Below are experts of layer 7 (counted from 0) of a mixture-of-experts language model. Rows are named down (a neuron's output weights, with its number) and show model dimensions 80-159. Each number is 128 + 32 x the weight over its row's rms, rounded and kept within 0 to 255.
Before each expert's rows: "raises" lists some tokens whose logits its average output raises strongly, later layers aside. This comes from a sample of Wikipedia text that the model never trained on.

# expert 4
raises: "The", "===", "In", "D", "H", "T"
down3 [122 166 158 150 118 135 160 127 154  75 149 138 143 129 143 143 100 148 143 164 124 113 131 133 152 159 121 113 139 114 150 131 160 178 121 123 124 110 144 128  90 133 171 158 189 172 120 128 155 121  63 119 118 109 209 124 127  70 134 169 151 149 152 155  76 103 150 100  87  95 126 112 133 168 101 136 164 202 167 158]
down4 [140 154 146 169  84 144 141 128 151  93 140 101 149 147 186 122 142  50 144 145 119 106 111 138 127  87 133 117 115 154 169 119 140 153 122  89 135 123 126 143 149 139  86 119 196 174 166 112 129 180 156 190 131 134 117  71 112 122 123 164 150 111 117 159 107  74 149 137 144 148  63 193 140 147  96 145 126 168 156 152]
down5 [126 156 144 152 186 153 137  83  82  93  74 111 112 120 117 147 150 153 148 125 134 120  79 190 161 118  57 152 114  75 124 126 112  89 118 137 106 123  93 135  97 196  95  92 116  96  88 181 123  78  99 113 101 181 140 119 129  70 146 139  89 136  59 121 158 122 155 146 164 134 137  98 129 108 128 127 113 117 147 109]
down6 [190 125 133 141 185 160 136 124 146 187 127 163 178  80 152 126 132  74 140 111 204 125 125 120 139 120 155 167 122 114  83 107 130 157 177 106  80  56 146 139 124 133  98  96 151 147 143 144 155 232 210 171 170 177  97 123 132 235 119 168 134 115 124 125 113  69 127 110 120 149 173 239 144 117 142 138 162  87  68 103]
down7 [153 166 143 127 122  92 112  63 122 134 157  70  91 127 118 140 118  97 167  95 142 139 160 140 161 151 101  61 141  80 118 129 145 150  88 155 123  99 110 108 194 202 167 123 122 109 155 101 117 139  87 159 121 103 174  90 121 140  97 121 118 131 137  77 168 135  92 118 120 144 164 136  90 160 127 125  99 122 124 147]
down8 [166 153 112 157 102 115 125 155 161 115  96 134 136 139 227 120 168 106 139 185 144  90 146 133 111 141 141 139 101 139 143 118  89 181 181 124 188 100 121  96 149 119 124 142 153 129  73 136 133 202 160  97 113 162 142 176  98 116 128 166 121 115 122 156 132 121 128 117 131 156 115 138 149  88 180 167  81  83 133 149]
down9 [133 181  91 118 124 123 214 110 115 188 183 116 105 144 162 119 127 139 136 105 108 166 122 176  87 134  54 139 117 102 146 102  52 106 181 171 186  76 107 100 136 166 102 217 135 115 112 110 164 146  76 146 154 110 127 140 126  81 101 151 150 131  93 121 219 132 114 136 157 168  78 130 139  93 155  93 100 141 134 167]
down10 [168 134 140 150 132 129 134 106 111 127 126 188 127 127 137  93  98 144  98 101 119 116 168  99 151 141 163 173 171 149  82  67  99  82 172 169 136  90  92  66 158  95 129 111 107 118 140 172 160 126 161 139 142 103 151 153 103 134 122 126  94 132 193 130 133 168 135 162 136 123 143  91  84 146 172 215 101 169 147 121]
down11 [145 115  97  83 115  43 149 210 141 136 130  85  94  90 135 205 194 110 122 146 138 135  92 215 158 131 155 154 145 133  31 187 141 148 148 140 166 129 160  95  82 123  83 170  87 123 112  82 133 102 120  94 101 103 145 102  94 151 119 125 165 106 144 132  97 146 130 136 123 180 170 134 139 154 147 103 153 171 133 125]
down12 [123 112 145 109  82  84 156 115 130 140  47 118 114 109 141 158 152 176 159 117 168 150  74 172  90 150 130  81 100 172 123  76 149 123 110 101  93 124 156 143 185 188 136 120 146 152 146 150 130 150 179 103 115 140 157 164 174 167 118 151 117  96 104 168 141 157  89 151 103  88 165 160 150 116 173 129 111 105 124 120]
down13 [126 165 185 148 125 140 137 149 107  42  91 128 102 122 121  90 141 124 128 104 146  32 180 165  79 135 109 152 117 102 132 128 106 141 144 202  75 126 142  76 112 172 133 115 111 125  50 104 110 106  98 116 199 196 146 157 177 154 177 152  53 140 147 131 128 173 126 153 104 124 168 151 107 102 110  89 140  98 111  42]
down14 [153 122 147 125 152 109 129 131  76 150 118 143 146 115 117 127  84 127 127 126 182  81 139 163 180 127 155 139 139 112 112 128 187 163 196 148 169 139  84 113  80 147 112 127 150  80 129 103  93 141 121 176 123 119 191 140 121 139 197  92 163 132 144 114 120 102 113  53 102 148 129 119 135 105 119  79 141  55 114 149]
down15 [ 81 160 175  96 163 202  90 106  98 142 146 170 170 119 130 165 117 107 115 158 121  65  84 154 105  86  67 176 134 124 134 159 140 153 126 114 117 105 149 141 109 133 115  70  72 122 130 111 122 120  87 162 140 156 176 119  87 178 137  86 173 105 136 124 144  70 135  92 160 184  76 141  75 161 128 181  97  95  53  91]
down16 [129 117  79 120 129 135 203 122 217 168  87 112 117 126  62 105  87 171 141 110 134 158 122 142  98 136 113 119 130  53 151  99 150 113 130 101 103 174 159 142 168 162 107  67 132 104 126 156  97 162  95  40  80  65 138 134  89 114 164 159 181 118 134 157 152 117 117  98 121 115 125 148 140 112 142 123 117 147 133 113]
down17 [132 199 122  95 125 130 132 109 205 145 140 116 139 101 113  85  74 126 216 122  98 123 134 118 128 144 118 102  97 157 177 131 160 140 158 137  88 132 175  97 204 133 119 133 108 207 186 140 139 141 150  77 146  60 183 130 158 179 117  70 127 108  73 138 120  71 124  54  83 172 137  57 104 171 119 149  79 140  90 138]
down18 [173 165 102  94 126 153 183 160 129 128 126 116 185 130 166 140  83 104 111 139 117  82 125 154 136 143  76 105 144 114 139 136 133  84 106  61  96 107 114 184 193 134  88 102 187  97 148 105 113 133  99 159  87 117 146 139 148 125 123 161 112 140 105 121 139 103 100 116 106  87  98 183 138 107 123 151 143 148 153 181]
down19 [149  89 149 140 143 148 148 170 132 132 145 103 113 102  52  91 124 141 152 140 150 132 131 125  62 179 131  71 121  82 163 110  95 131 101 106 112 109  42 184  84 167 150 129  65 105 141 111 136 111  83 155 100 129 107 128 157  83 122  61 147 100 125 157 118 223 102 104 138 126 118 162  97 115 156 109 159  86 185 143]
down20 [ 88 150  74 110 119  44 105 164 135 161 121 143  74 137  90 171 115 219  66 161  88 115 149 130  84 175 146 125 157  98 155 119 143  99 143 129 171 130 117  82 128  87 169 105 100  97 114 163 115 120 108 118 102 110 159 140 171 102  90  89  99 165  87 102 187 183 118 102  85 143 178  69 165  68 115 100 106 105  86 115]
down21 [ 82  80 154 111 190 142 147 112 100 104 153 206 138  68 133  75 209  66 116 120  79 112 146 101 172 156 180 125 116 137 178 152 172 177 181 148 101 141 139  86 117  92 150  72 166 117  82 127 170 164  60 126 133 111 178 121  99 144 153 137 124 193 135 105  87 111 112 161 120 146 141 179 138 134 149 159 148 113 154 176]
down22 [101  61 149 113 103 148 146 176  94 131 137 176 141  71 116 141 207 110 121 145 117 188 139 105 137 157 136 141 130 150  97 161 140 132  76 177 121 107 191 164  86 194 125 191  48 176  60  92 149 121 117 133 130 107 161 104 125 122 118 137 140 160 137 101 103 155 135 121 169 127 140 142  90 137 191 138 132 131 137 100]
down23 [ 83 162 182 118 128  99 104 132 124 168 168 172 102 161 145 140  95 120 145 166 102 125 127 121 147 128 164 119 133 120  68 112 137 122 132 182 181 210 114 110 183  72 168 135  96  71 186 151 112 144 105 187 170 139 104 144  83 124 141 101 101 141 111 102 132 178 138 192 148 114  99 115 145 118 138  66  95 105 110 132]
down24 [122 113 193 134  56 184 124 131 159 102 116 143 138 121 117 158 102 155 149 177 112  88 102 105  62 165 101 120 115 189 125 130 122 175 118 134 141  84 119 130  67 115 121 133 225 127  44 124 138 114 168 146  84 140 107 135 103 175 113 211  79 140 144 160  81 137 137 188 170 140 123 179  67 142 120 116 132 154 172 137]
down25 [131 115  85 124 108 105 185 151 139 140  99  32 128  98 133 104 114 119 173  93  99 100 116 161 105 126  79  74 117 116 139 118 160 158  88 153  64 111  91 111 165 162 169 121 135 132 196  60  67 120  99  72 150 123 116  67 178 179 120 126 115 119  95 109 168 136 128  79 160 123  95 128  74 172 138 126 109 112 101  84]
down26 [126  99 132 151  94 138 150  92 122 118 123 165 122  74  93 109  89 135 169  94 165 204 157 111 150 149 106 150 138 147 135 112 151  71 111 225 145 151 113 132 127 146 179 156 137 149 155 211 147 107 149 117 173 109  51 164 130 133  90 104  82  90 129 168 120 164 137  85  75 115 131 173 104 121 135 101 169 144 159  89]
down27 [ 63 122 133  62 135  94 136 124 140 204 123 135  61 170 106  99  91 161 119 117 151 113  79 100  71 159 133  99 112  96  84 115 144  54 109 134 118 129  94 140 134 106 124 162 102 106 117 187 133 130  88 101 149 140 134 158 107  99 137  59  81 122 105 133 119 195 139 143 146  81 125  30  96  88 138  87 109 120 111  87]
down28 [155 115 165  93 135 111 132 113 120 166 140 147 149 148 159 207 159 174 184 117  96  91 120 147  96 142  91 126  68 114 120 129  92 157 107 144 143  97  91 123 144 144 188 135 154 122 166 143 107 114 120 148 143 157 153 131 108 157 188 139 145 171 105 111 136 132 114 146 137 157 115 165  85 142 138 161 114  96  74 120]
down29 [154 137 168 151  91 130 171 120 124 107 154 102 123 157 173 153 157 155 158 171 145  95  87 106 129 116 171 154  92 206 137 153 103 182 146 131 155 107 155 141 136 101  80  97 167 109 125 176 143 185 154 196 145 146 103  84 114  80 105 168 128 131 133 166 154  94 123  92 206 129 102 183 140 150 101 141 154 136 161 172]
down30 [154 136  67 149 168 149  84 106 125 151  69 119 112 187 130 121 139  82 156 171 206 143 100  65  75 112 161 132 136 168 141 106 124 156 142 145  98  64 145 102 136  89 111 101  64 163  78 186 113 139 162 152 157 183 125  83 122 137 145 190 134  81  86 155  93 121 160 103 121 157 106  90  71 131 102 129 163 116 104 107]
down31 [141 151 130 164 100  70 134 137 151 149 158 190 126 151 138 154 169  83 156 141 101 113 163 123 128 166 180  67 163 120 118 154  93  94 135  91 107 110 175 152  99 153 134 150 151 152 161 179 170 121 184 158 134 124 135 145  86 124 107 148 150 143 110 171 156 109 106  90 165 159 122 135 112 123 157 155 171 102 102 137]
down32 [139 176 140 109  82 114 179 186 108 207 153  77 167 116 130 165 109  94 151 131 165 126 116 103 130  98  25 119 138 127 115 129 137 193 146  67 108 144 127 150 116 174 184 175 118 132  95  64 108 159  86 207  78  89 144 146 177 141 147 149 162 131 139 162 127 109 113 130 148 160 139 125 113 144 125 168 162 135  86  96]
down33 [ 90 136 144 139 110 135  66 147  76 135 169 132 129 105 167 138 119  76 111 103 135 104 103 106 189  55 140 166 143 159 132 189 171 100 190 111 173  94 150 151 123 131 108 157 108 111  84 124 123 113  59 183 104 182 132  99 151 107 136 153 131 163 174 150 123 140  96 101 111 150 118  20 133 152 107 104 156 114 146 135]
down34 [156 180 127 165 193 186 185 120  65 113 111 118 137 125 111 137 149 168 103  95 147 111 159 156 145 153 129 112 128  92 129 123 192 149 144  79 105 163  94 137  86 140  51 140 135 152 107 154  89  78 157 141 129 113 134 136 144 131 111 111 160 151 122 119 178 153 147 190 191 115 125 188 100 135 102  81 161 177 173 154]
down35 [148 106 136  97 111 122  97 123  89 113 151 104 105 176 114  98  84  65 129  83 108 127 109 100 128 150 177 135 154 120 147 140  81 129 141 118  81  96 113 157 167 114 179  61 114  73 135 139 171 160 106 145 136 160 136 121 130 131 112 176 141 167 176 140 141 116 123 117 120  84  88 105 111 148 124 137  46  97 120 163]
down36 [ 96 140 170 125 108 111  40 159 131  98 150 134  55 115 136 113 142 205 133 131 109 155 122  82  66 169 128 146  99 149  83 164 145 142  79 138 105 162 141  62  80 145 131 134 142  73 116 184 164 115 155 114 121 124 113 164 131 124  95 153 120  97 115 157 138 142 116 129 107  92 164  87 127 142  91 106  94  88 140 110]
down37 [117  66  98 122 101 122  54  83 113 166 133 137 134 125 165 168 150 131 104 120 108 117 150 113  94 122 131 123 142 154  81 113 150 168 132 143 104 200 140  74  92 134 175 159 137 112 185 113 134 178 145  96  48  82 126 115 126 194 135  67 126 128 140  89 113 159 136 162 139 207 146 151 116 142 154 125 109  88 100  69]
down38 [180 142 157 100 149  98 137 178 153 135  47 173 182 132  80  95 107 157 105 159 173 130 135  54 174  85 131 147 120 111 113  95 155 157 150 172 115 101  96 105 106 147 128  80 159 111 110  83 147 114 156 140 127 141 128 167 164 163 114 162 141 114 101  78  81 134 191 125 106 125  79 180 124 161 143 135 142 131 134 105]
down39 [ 41  71 117 144 131 163 135 156 169 139 104 125 134 161 160 130 128 132 190 118 170 141  84 184 141  87 125 127 115 148  97 126 133 181  87 163 106 139 133  88 154 207 131  81 175 167 158 158 130  85 134 123  78 125 126 116 109 133 155 136 204 166  89 158 182 140  68 139 104  82 122  60  78 140 117 148 108 136 155 117]
down40 [181 136 105 173 117 143  99 124 100 103 112 159 148  85 129 138 122 114 116  63 162 122 171 130 140 161 174 155  52 114 128 113 124 121  98  93 148  97 129 165 128 150 110 135  74 112  91 137 154 157 147 149  90 138 156  75  52 147 117 190 121 163 137 152 125 149 126 155 140 161 120 198 153 126 149  24 111  85 113 147]
down41 [148 152 114 110 105 113 134 120  91 153 194 138 122 116 115 112 130 166 151 153  79 127 123 138 132 181 113 150 113 147 167 112  91 123 139  81 178 134 117  83 122 111 120 179 107 112 128  93 144 117 121 148 109 107 164 150  83 102  87 151 155 120 124 164 173 141 138  74 131 153 111 128 164 138  66 109 107 136  84 171]
down42 [139 146 155 207 110 138 162 155 121  57 152 125 129 168 175 132 145 115 141 106 134 100 133 135 168 117 172 124  91 155 131 171 117 156 158 108 164 135 142 120 113 136 114 129 196 152 135 110 106 215 153 222 150 106 175  81  84  96 140 148 124 166 143  98 114  63 158 160 153 149  52 198 126 150  30  99  95 125 129 111]
down43 [114 138 101 111 119  86 101 162 120 110 115 137  71 131 125 114 105 136 101 144 154 101 127  94 154 167 146 103 124  67 140 173 139  60 113 118 114 100 173 149 157 148 125 150 142 151 145 140 141 200 130  88 126 190 155 104  44 108 153 123 141 136 147 152  91 148 111 143 124 123  80 108 148 120 110 104 149  98 118  92]
down44 [128  82 156 141  95 135 121 170  68 115 134 182  89 164 110 112  94 158 124 165 139 100 176 148 140 121 161 172 118 149 155 117  64 110 132 104 144 104 126 128 128 143  81 119  83 144 165 101 117 157 119 108 120 133 121 193 101 123  89  68 129 167  74 139 100 189  93 136 143 167 162 109  94 100 140  77 193  80 104  91]
down45 [ 72  99 142 135  77 129 103 141 147 178 143  77 120 124  84 114 155 133 126 134 101  97 104 132 131 125 111  91 108  53 114 129 134 144 155 151 113  58 126 105 142 118  96  93 125 123 114 158 123 167 118  85  66 112  42 114 122 132  72 112  80 131 149 105 126 108 156 110 120 146 156 108 136 170 158 143 168 125 188 116]
down46 [162  81  93  87  95 132  78 121 138 180 172  72 136 111 233 117 188 108 117 113  84 116  56 132 101  82 139 214 139 121  78 148  86 155 167 140 126 105 117 141 154  88  82 140 113 136 149 117 175 130 148 107 104 150  92 151 105 180 109 127 166 145  82 155 144  73 114 112 140  56 137 135 138  92 131 102 120 167  99 149]
down47 [116 122  96 114 172 121 119  95 181 123 146 155  82 136 101 153 119 119 183  98 150  79 133  99 146 189 115 152  83 174 147 122 195  56  97 140 124 129 135 131 158 139  93 122 105 146 171 113  88 127 103 168 102 118 127 140  92  62 134 133 154  85 123 118 140 138 173 111 122 147  72 119 118 105 145 120 167  96 136 121]
down48 [199  88 135 133 120 140 177  88  65 155  91  56 143  83 107 134 111 128  66  87 110 138 113 147 101 121 126 104 127 132 201 107 138 173 134 197  96 141 102 151 142 156 142 119 144 133  96  83 106  74 102  83 119 102 113 121 157 108 175 175  99 118  95 131 164 109 153 121 133  53 158 132 157 103 148  92 142 175 151 148]
down49 [153 132  96 151  76 119 129 120 141 140 117 122 170 164 164 128 144 130 133  82 200 162 143  94 141 175 134 138 125 120  69 125 125 116 195 117 136  96 148 128 143 114 220 109 156 139 139 190 121 155  99 159 153 152 140 110  65 145 126 147 159  83 122 182 118 133 157  77  99  98 105 146 178 124 127 170 151  66 133 160]
down50 [ 64 125 157 134 198 125 176  71 125 143 126 138 170 127 101  99  92 110 124 218 121 125 120 165 159 149 146 115 145 101 132 125 111 199  83 154 118 112 123 132  76 123 114  60 131 148  81 117 162 140 150 137  77 148 110 156 113 148 106 180 142 130 143 169 123 116 141 133  68 131 135 141 137 152 143 149 139 107 159  91]
down51 [161 136 169 164 153 159 174 111 145 120 124  63 132 140  72 126 127 118 113 139 128 113 116 133  97 180  74 132 149  57 162  79 157 121  61 113 119 138 121  94 137 112 190 102 159 161  90  98  80 181  85  92 118 104 162 148 167 118 135 181 130 138  97 144  99 151 132 126 118  72 122 156 184 113 108 125  83 143 155 103]
down52 [165 153  74 134 168  85 128 122 175 130 123 163 100 126 157 191 150 144 106 145 119 124  99  90 132 118 132 114 113 187 139 155 121 190 140  82 102 165 108  83 142 132  94 167  80  67  95 138 139 130 128 190 170 128 157 124 162 105 160  85 111 189 139  98  99 196 119 175 107 166  64 138  87 134 155 154  84 119 126 140]
down53 [118  76 132 133  91  82 143 159 142 166 181 117 140 110  90 136 124 184 165 156 145 107 121 121 171 126  91  99 133 154 114 160 169 126 138 107 127 150 124 135 149 131 104 175 121 146 117  59  87 167 114 197 146 147 158 161 104 120  81 129 164  85 114  93 190 138  89 113 110  87  62 115  79 136 111  77 118 143  84 155]
down54 [117 106 155 131 157 179  67  92 158 132 114 115 144  82 167 134 126  94  88 108 170 156 109 136 151 130 117 149 159 138 134 162 112  93 139 127 162  78 109 180 104  96 108 115 154 142 126 172 120 111 142 172 110 126  29 102 136 110  99 127 137 116 102 126 118  83 130  75  76 148 171  88 111 106 124 129 131 159 156 134]
down55 [160 162  90 140 116 163 149 109 114 141 140 202 129 137 131 165 165 111 127 148 128 145 150  72 164 169 147 114 115 187 116  95  64  87 118 161 161  87 130 121 130 121 138 110 114 153 116 101 161 120 191 114 154 201  87 135 123 122  95 153 132  98  90 135  87 138  76 118  76  91  69 104  88 120  99 204 119 122  98 114]
down56 [ 78  81 186 163  73 130 144 148 142 141  80 128  98 158 165 170 126 169 134 125 165 110 121 160 103 160 153  98 167 116 147 132 136 116  98 148 138 167 186 159 123 104 154 173 158  85 145 105  72 144 107 126 114 149 109 173 110 157 171 127 145 196 119 147 113 129 104 116 150 158 193  64 101 147 128 109 106 123 158 133]
down57 [103 181 140  93 150 121 160  90 105 117 130 142  97 152  94 152 163 154  75  79 189 117 193 139 214 205 183 141 106 124 124 139 118  90 170 157 194 129 122 158  96  76 156 163 144 136 134 153  77  98 114 183 176 100 109 107 117  43  88 122 122 134 143  79 166 156 191 118  87  82 124  99 103 144  88 116 149 124 111 105]
down58 [ 99 153 110 146 104 134 108 114 155 152 112 101 167 150  97 115 195 149 165 144  93 155 101 167  93  33 155 104 122  97 142 150  85  72 130  60 147 116 130 107 143 137 136 120 102 196 161 108 116  83  78 103 191 122 112  93 118 207 196 103 125 151 107  73 117 103 115 133 106 148 143 120  70 119 107 103 144 140  97  96]
down59 [115 126 159 110 128  66  58 156 130 147 100 153  73 122  84 131 143 186 128 115 162 131 120 136 117 201 136 143 108 148 150 124 102 108 131 185 118 129 142 157 121  85 155 136 104 142 102 114  86 144 125  83 101 121  98  81 177  79 159 114 124 134 106  81 194 107 160 113 161 134 146  60 163 109 116 101 175 100  51 149]
down60 [ 60 117 112 156  98 136 129 101 106 121 104 144 104 122 189 119 210 122 115 150 124 142 154 110 141 150 188 138 146 186 173 150 133 125 164  96 135 137 175 219  93 165 134  99 135 130  70 103 161 163 108 122 110 130 145 141 131 122  80  64 157 173 105 139 192 102  99  98 101 157 145 112 108 145 113 185 121 156 165  76]
down61 [127 128 142 136 178 118 188 148 171 155 128  66 132 171 104 171 139 119 167 151 111 144 118 141 110 114 110 130 143  66  96  98 139 120 116 174 104 168 115  84 148 116 134 195 226 202 124  83  80 151 146  94 100  77 124 128 108 157 148 138 122 170  79 136 141  90  90 165  82 151 145 151 100 129 105 122  73 173 132 107]
down62 [120 121 186 138 139 134  98 185 112 135 123 181 125 128 103 151 160 158  72 101 154 190 112  75 155 122 159 124 113 161 177 153  88  79 109 133  84  97 131 159 133 137 186 190 115  93  65 152 159 149  80 132 144  95 134 140 181  67 106  94 107 141 104 173  82  89 139  75 122 103 110 154 107 118 127 180  89  76 128 117]
down63 [ 87 107 105 143 168 126 109 161 138  94 133 225 126 102 176  55 130 129 143 143 120 145 147 147 155 158 172 136 132 186 123 124 154 122 128 125 130 185 200 134 195 126  73  73 142 132 159 143 138 120 122 142 167  89  96 106 126 138 130 127 140 141 157 150 162  93 136 126  98 152 112 138 104 115 102 125 127 128 169 128]
down64 [ 89 138 134 138 105 139 125 160 155 138  70 106  98 115 117  87 160 193 138  65 156  59  87 152 103 128 195  85  75 101 171 150 142 127 121 126  87 138 162 127 126 111  85 138 132 108  65 115 131 138 107 131 203 158 171 100  73 153 150 124 155 139  76  94 120 158 110 122  87 118 135  94 138 129  69  93 157 161 119 100]
down65 [ 72 141 164 127 137 146 166 114 127 184 153  57 155 140 140 155 152 123 170 158  80 132 127 180  76 131  74 152 128  75  50 126 131 121 111 144  97 137  97 167  80 193 150 125  62 103 149 110 134 112 121  94 138 137  91 121 156 172 107 146 134 140 158 119 148 115 125 137 153 157 120  88  88 137 185 114 130 130  83 148]
down66 [102 140 131  64 140 143 161  89 183 144 130 138 118 120  78 168 109 110 158 131 109 128  82 134 145 100  76 160 150 135 117 117 146 132  76 122 112 129 154 143  94 150 132  72 139 134 170 135 141  83 128 130  86 149 120 151 141  94 132  79 101  89  76 176 157 107 140  66 102  90 119 108 120 126 148 130 153  81 114 135]
down67 [144 148  98 110 141  83 159 123 143 187 122 151 110  98  55 118 107 221 166 144 108  98 154 100 118 164 117 127 200  64 118 160 104 188 102 156 122 109 126 135 123 104 128 131 119  96 137 127 124 108 121 167 119 117 163 128 140 101  88 120 119  82  63 168 212 144 138  75 129 115 132 118 155 110  90 128 170 111  91 133]
down68 [130  98 116 117 111 144  88 154  89 142 180 176 146 132 199 136 111 134  60 148 118 156 131  50 142 115 154 145 154 152 122 151 130 129 115 113  97 109 149 144  90  98 130 130 148 143 102 214 167 108 195 184 186 142 146 151 102 181  56 181  43 139 179 121  89 117 135 167 152 136 118 167 143 141 142 113 150 139 143 129]
down69 [117 100 134 123 123 131  61 152  82 114 130 172  96 139 110 122 107 119 122 130 110 192 105 177 150 118 112  84 111 133 139 139 130 153 162 109 185 118 156 117 132 107 144 120 115  85 115 114  76 128 140 133 119 164 176 125 117 103 139  67  96 172 188  99  67  85  89 129 169 162 126 109 132 128 166 138 104 106 118 128]
down70 [123  72 119 108 124 135 118 135 165 120 185 167 130  86 157 111 122 152 118 128  95 118 173 120 135 157 173 137 107 204 214 165 160 188 105 174  96 130 145 144  79  98  85 132 113 109  96 101 147 178 107 197  92 117 125 163 106 125 126 155 138 104 143 118 114 147 151 143 100 136 184 161  87 145 137 125 117 150 125 173]
down71 [123  96 118 145 150  97 114 167 175  88 157 143  77 123  68 101  84  54 127 132 113 160 171 125  94 128 115 150 134 100 134  97  72 105 134  84 170 155 128  93 102 112 132  87  97 136 167 129 142 123 112 157 143 149  93 119 154 111 117  63 105  81 134 178 131 140 133 180 102 114 129 143 109 116  90 147 187 185 131  76]
down72 [126 139  73 143  87 125 191 125 107 137 177 156 149 126 139  70 129 162 104 149  77 129 139 180 163 176 138  93  99 112 149 136 104  95 117  60 143 124 116 130 167 111 139 130 112 172 171 140 145 173 146 118 156  66 204  44  81 106  89  43 123 115  99 101 101  83 132 148 140 124 116 129 143 130 155 158 153 150 121 141]
down73 [186 151 157 171 102 140 133 118 181 107  88 115 118 139  99 146 161  57 147 143 126 185 149 200 154 182 115  75 148 138 160  69 128 133 121 134 102 133 126 144 147 112 216 128 172 179 110 115 128  79 133 143 167 112 137 129 127 115  90 172 171 173 160 156  94  97 104 119  80 101 175 117 102 120  93 144 167 146 192 130]
down74 [151  98 113 101 163 112 169 149  71 168 100  81 100 141 114 145 100 156 113 124 154 146 119 108 129  83 105 150 112  99 163 228 144 137 103 126 112 108  98 175 178 131 112 107  21  64 123 103 142 155 138 118 113 165 110 194 142 122 145 111 116 145 103  98 124 166 129 136 167 170 100 137 132 130 110 113  70 119 108 146]
down75 [142  86 129  96 175 147  75 160 134  95 137 103 175 164 177 110 193  34 143 140 112 152  79  60  71  98 139  99 101 201 145 121  97 151 130  91 150 107  48 116 113 170  90  95 197 136 137 116 127 169 126 155 120 120  72  82 140 153 102 147 187 108 138 182 112  90 136 152 143 138  47 165 165 151 133 133 128 138 161 152]
down76 [103 156 119  58 142 154 124  65 140 156 111 152 137 149  96 123  68 165 183 153  54 107  85  89 113 129 119 152 130 137 137 108 121 103 133 169 134 105 116  93 129 191  33 167 107 126 123 104 147 157  91 110 123 132 120 114 155 112 137  99 128 102  77 189 134  90 131  72 130 128 119 125 176 138 150 186 103 134  97 121]
down77 [118 153  94 101 195 155 157 118 140  88 123 143 115 139 128  77 110 142  94 130  10  87 165 178 118 120 143 160 151 153  92 158  79 134 144 100 153 126 158 102 107 114 101  86 168 121 164 167 146 146 148 109 182 150 134  92  91 107 133 106  95 109 113 168 142 122  95  94 176 139 135  99 127 116 173  77 130  98 121 191]
down78 [107 146 110 137  83 150  64 140 156 165 120  73  99 127 176 155 140 120 123 198 144 169 144 128 132 104 141  94 117 175 130 172 120 204 145 117  99 180 160 124 104 180 108 160 126 140 132  35 125 188 105 181  57 160 117 137 146 109  92 166 159 101 163 112 137 130 137 120 175 138 105 121 159 171 146 133 122 131 117 143]
down79 [157 119 143 122 129 160  97  66 148 127 134  91 102 120 102 112 131 121 112 113 107 135 122 173 135 131  43  71 128 122  99  97 125  95 144 131 101 144 115 118 126 193 149 100 144 112 110 119  88  80  75  70 109 121 139  65 138  55 183 131 214  93 160 162 149 167 124  72 102  52  95  71 125 114 155 123 165 159 134  65]
down80 [ 83 129 104 134 136 132  81 163 114 123 140 255 143 128 165 135 146 138 135 124 160 138 131 106 164 140 158 138 119 213 132 142 138 153 145 125  99 115 154 160 170 103  77 105  87  96 131 175 159 122 128 152 139 166 146 112 121 139 132 125 110 153 248 107 154 122 173 139 120 145  73 140 136 109 133 144 130  95 142 121]
down81 [115 143 161  87 166 135 118 149 154 171  97 128 111 161  63 136 194 159 196  78 128 124 127 135 150 117 122 143 130  61 112 124 155 147 140 129 141 119 124  88 180 183 155 113  83  62  43  53 109 120  80 139  59 120 156 157 160  97 130 143 160 141 117 131 151 160 126 123 124 117  65  95 123 103  88 177  93 148 115 104]
down82 [148 110 101 122 177 149  73  67 149 127 116 132 135 195 109 128 121 124 138 108  91 126 115 146 131 186  93 118  73 138 168 126 120 171 144 165 147 175  77  95 182 107  62 125 139 184 137 119 139 126 190 150 137  99 117 146 123 103 137 105 104 103  75 154  95 158 144 123 145 116 136  92  68 110 127  90 131 107 137  63]
down83 [113 147  90 124 101  92 130 136 153 173 179 160  82 111 117 188 109 140  94 140 102 109 149 131 191  94 157 105 123 105 143 139 121 102 104  78 162  89 154 110 166 140 133  89  91 140 159  70  88 192 128 113 122 163 165 115  98 132 151 129 117 150 137  79 135 164 109 151 188 185  62 151 141 105 113  97 131 112  65 138]
down84 [161 186  90 111  78  85 179 165 122 104 167  68 120 145  97 110  41 156 100 151  67 150  90 152 117  97 106 113 206 112 152 153 130 104 128 179 149 105 124 161 126 144 130  74  80 119 139 115 127  94 146 128 170 158 134 131  91  72  91 107 129  99  79 159 137 125  89 162 172 134  85 155 135  76 147 118 105  99  97 144]
down85 [156  85 103 145  49 111  87 181 137 164 140 125 142 150 111 187  92 149 164 111 145 141 121 159 119 131 153  63 161 103 137 128 154 106 150  76  72 121 142 188 175 172 218 187 182 118 202 123 124 102 153 165  90 115 142 151 117 137  75  75 105 107 134 175 139 120 122 145  93 135 136  48  90 137 119 160 102 133 114 126]
down86 [101  67 167 110 132 138  59  94 100  84 168 171 119 102 159 159 122  73 151 115  33  93 151 170 144 187 173 165  99 139 201 136 100 127 137 175 169  81 124 123 133 134 139  90 143  94 149  92 129 139 100 112 114 168 110 150 113 146 147 121 155 164 143 107  96  94 116 177 202 166 128 170  64 143 159 107 138 131  65 167]
down87 [108  94  82 145 126 104  80 131 118  78 169 144  54 117 114 175 132 109  88 108 103 101  99  61 132 101 116  94 162 146 122 139 137  73  82  69 116  66 130 126 158 123  92 122 159  74  64  83 145  77 120 130 124 151 132  83 100 123 124 133 128 135 128 122 108  74 124 123 148 192 138 145  86 151 117 131  90 175 133 167]
down88 [137 157 109 138  83 125  78 137 102 177 220 161 156 158 159 160 158 127 118 152 158 149 155  13 126 113 114 173 127 167  85 122  79  90 137 123 131 116 144 138 119 149 139 149 132 108  94 179 149 102 107 158 143 128 108 161  84 138  81 157  91  72 129 114  87 155 165 134 154  87 118 138 138  84 123 128 117  97 100 132]
down89 [110 115  97 184  45 145 169  82 137  64  65 179 153 150 163 124 179 107 157 142 138 126 141 121 110 137 194  69  94 109 182 122 121 153  99 134 118 158  91 149 136 124 121 134 176 153 115 131 127 192 140  99  91 144 167 100 118 109  97 115  98 154  92 144 117 111 110 181 172 139 158 174 119 152 121 123 143 101 147 127]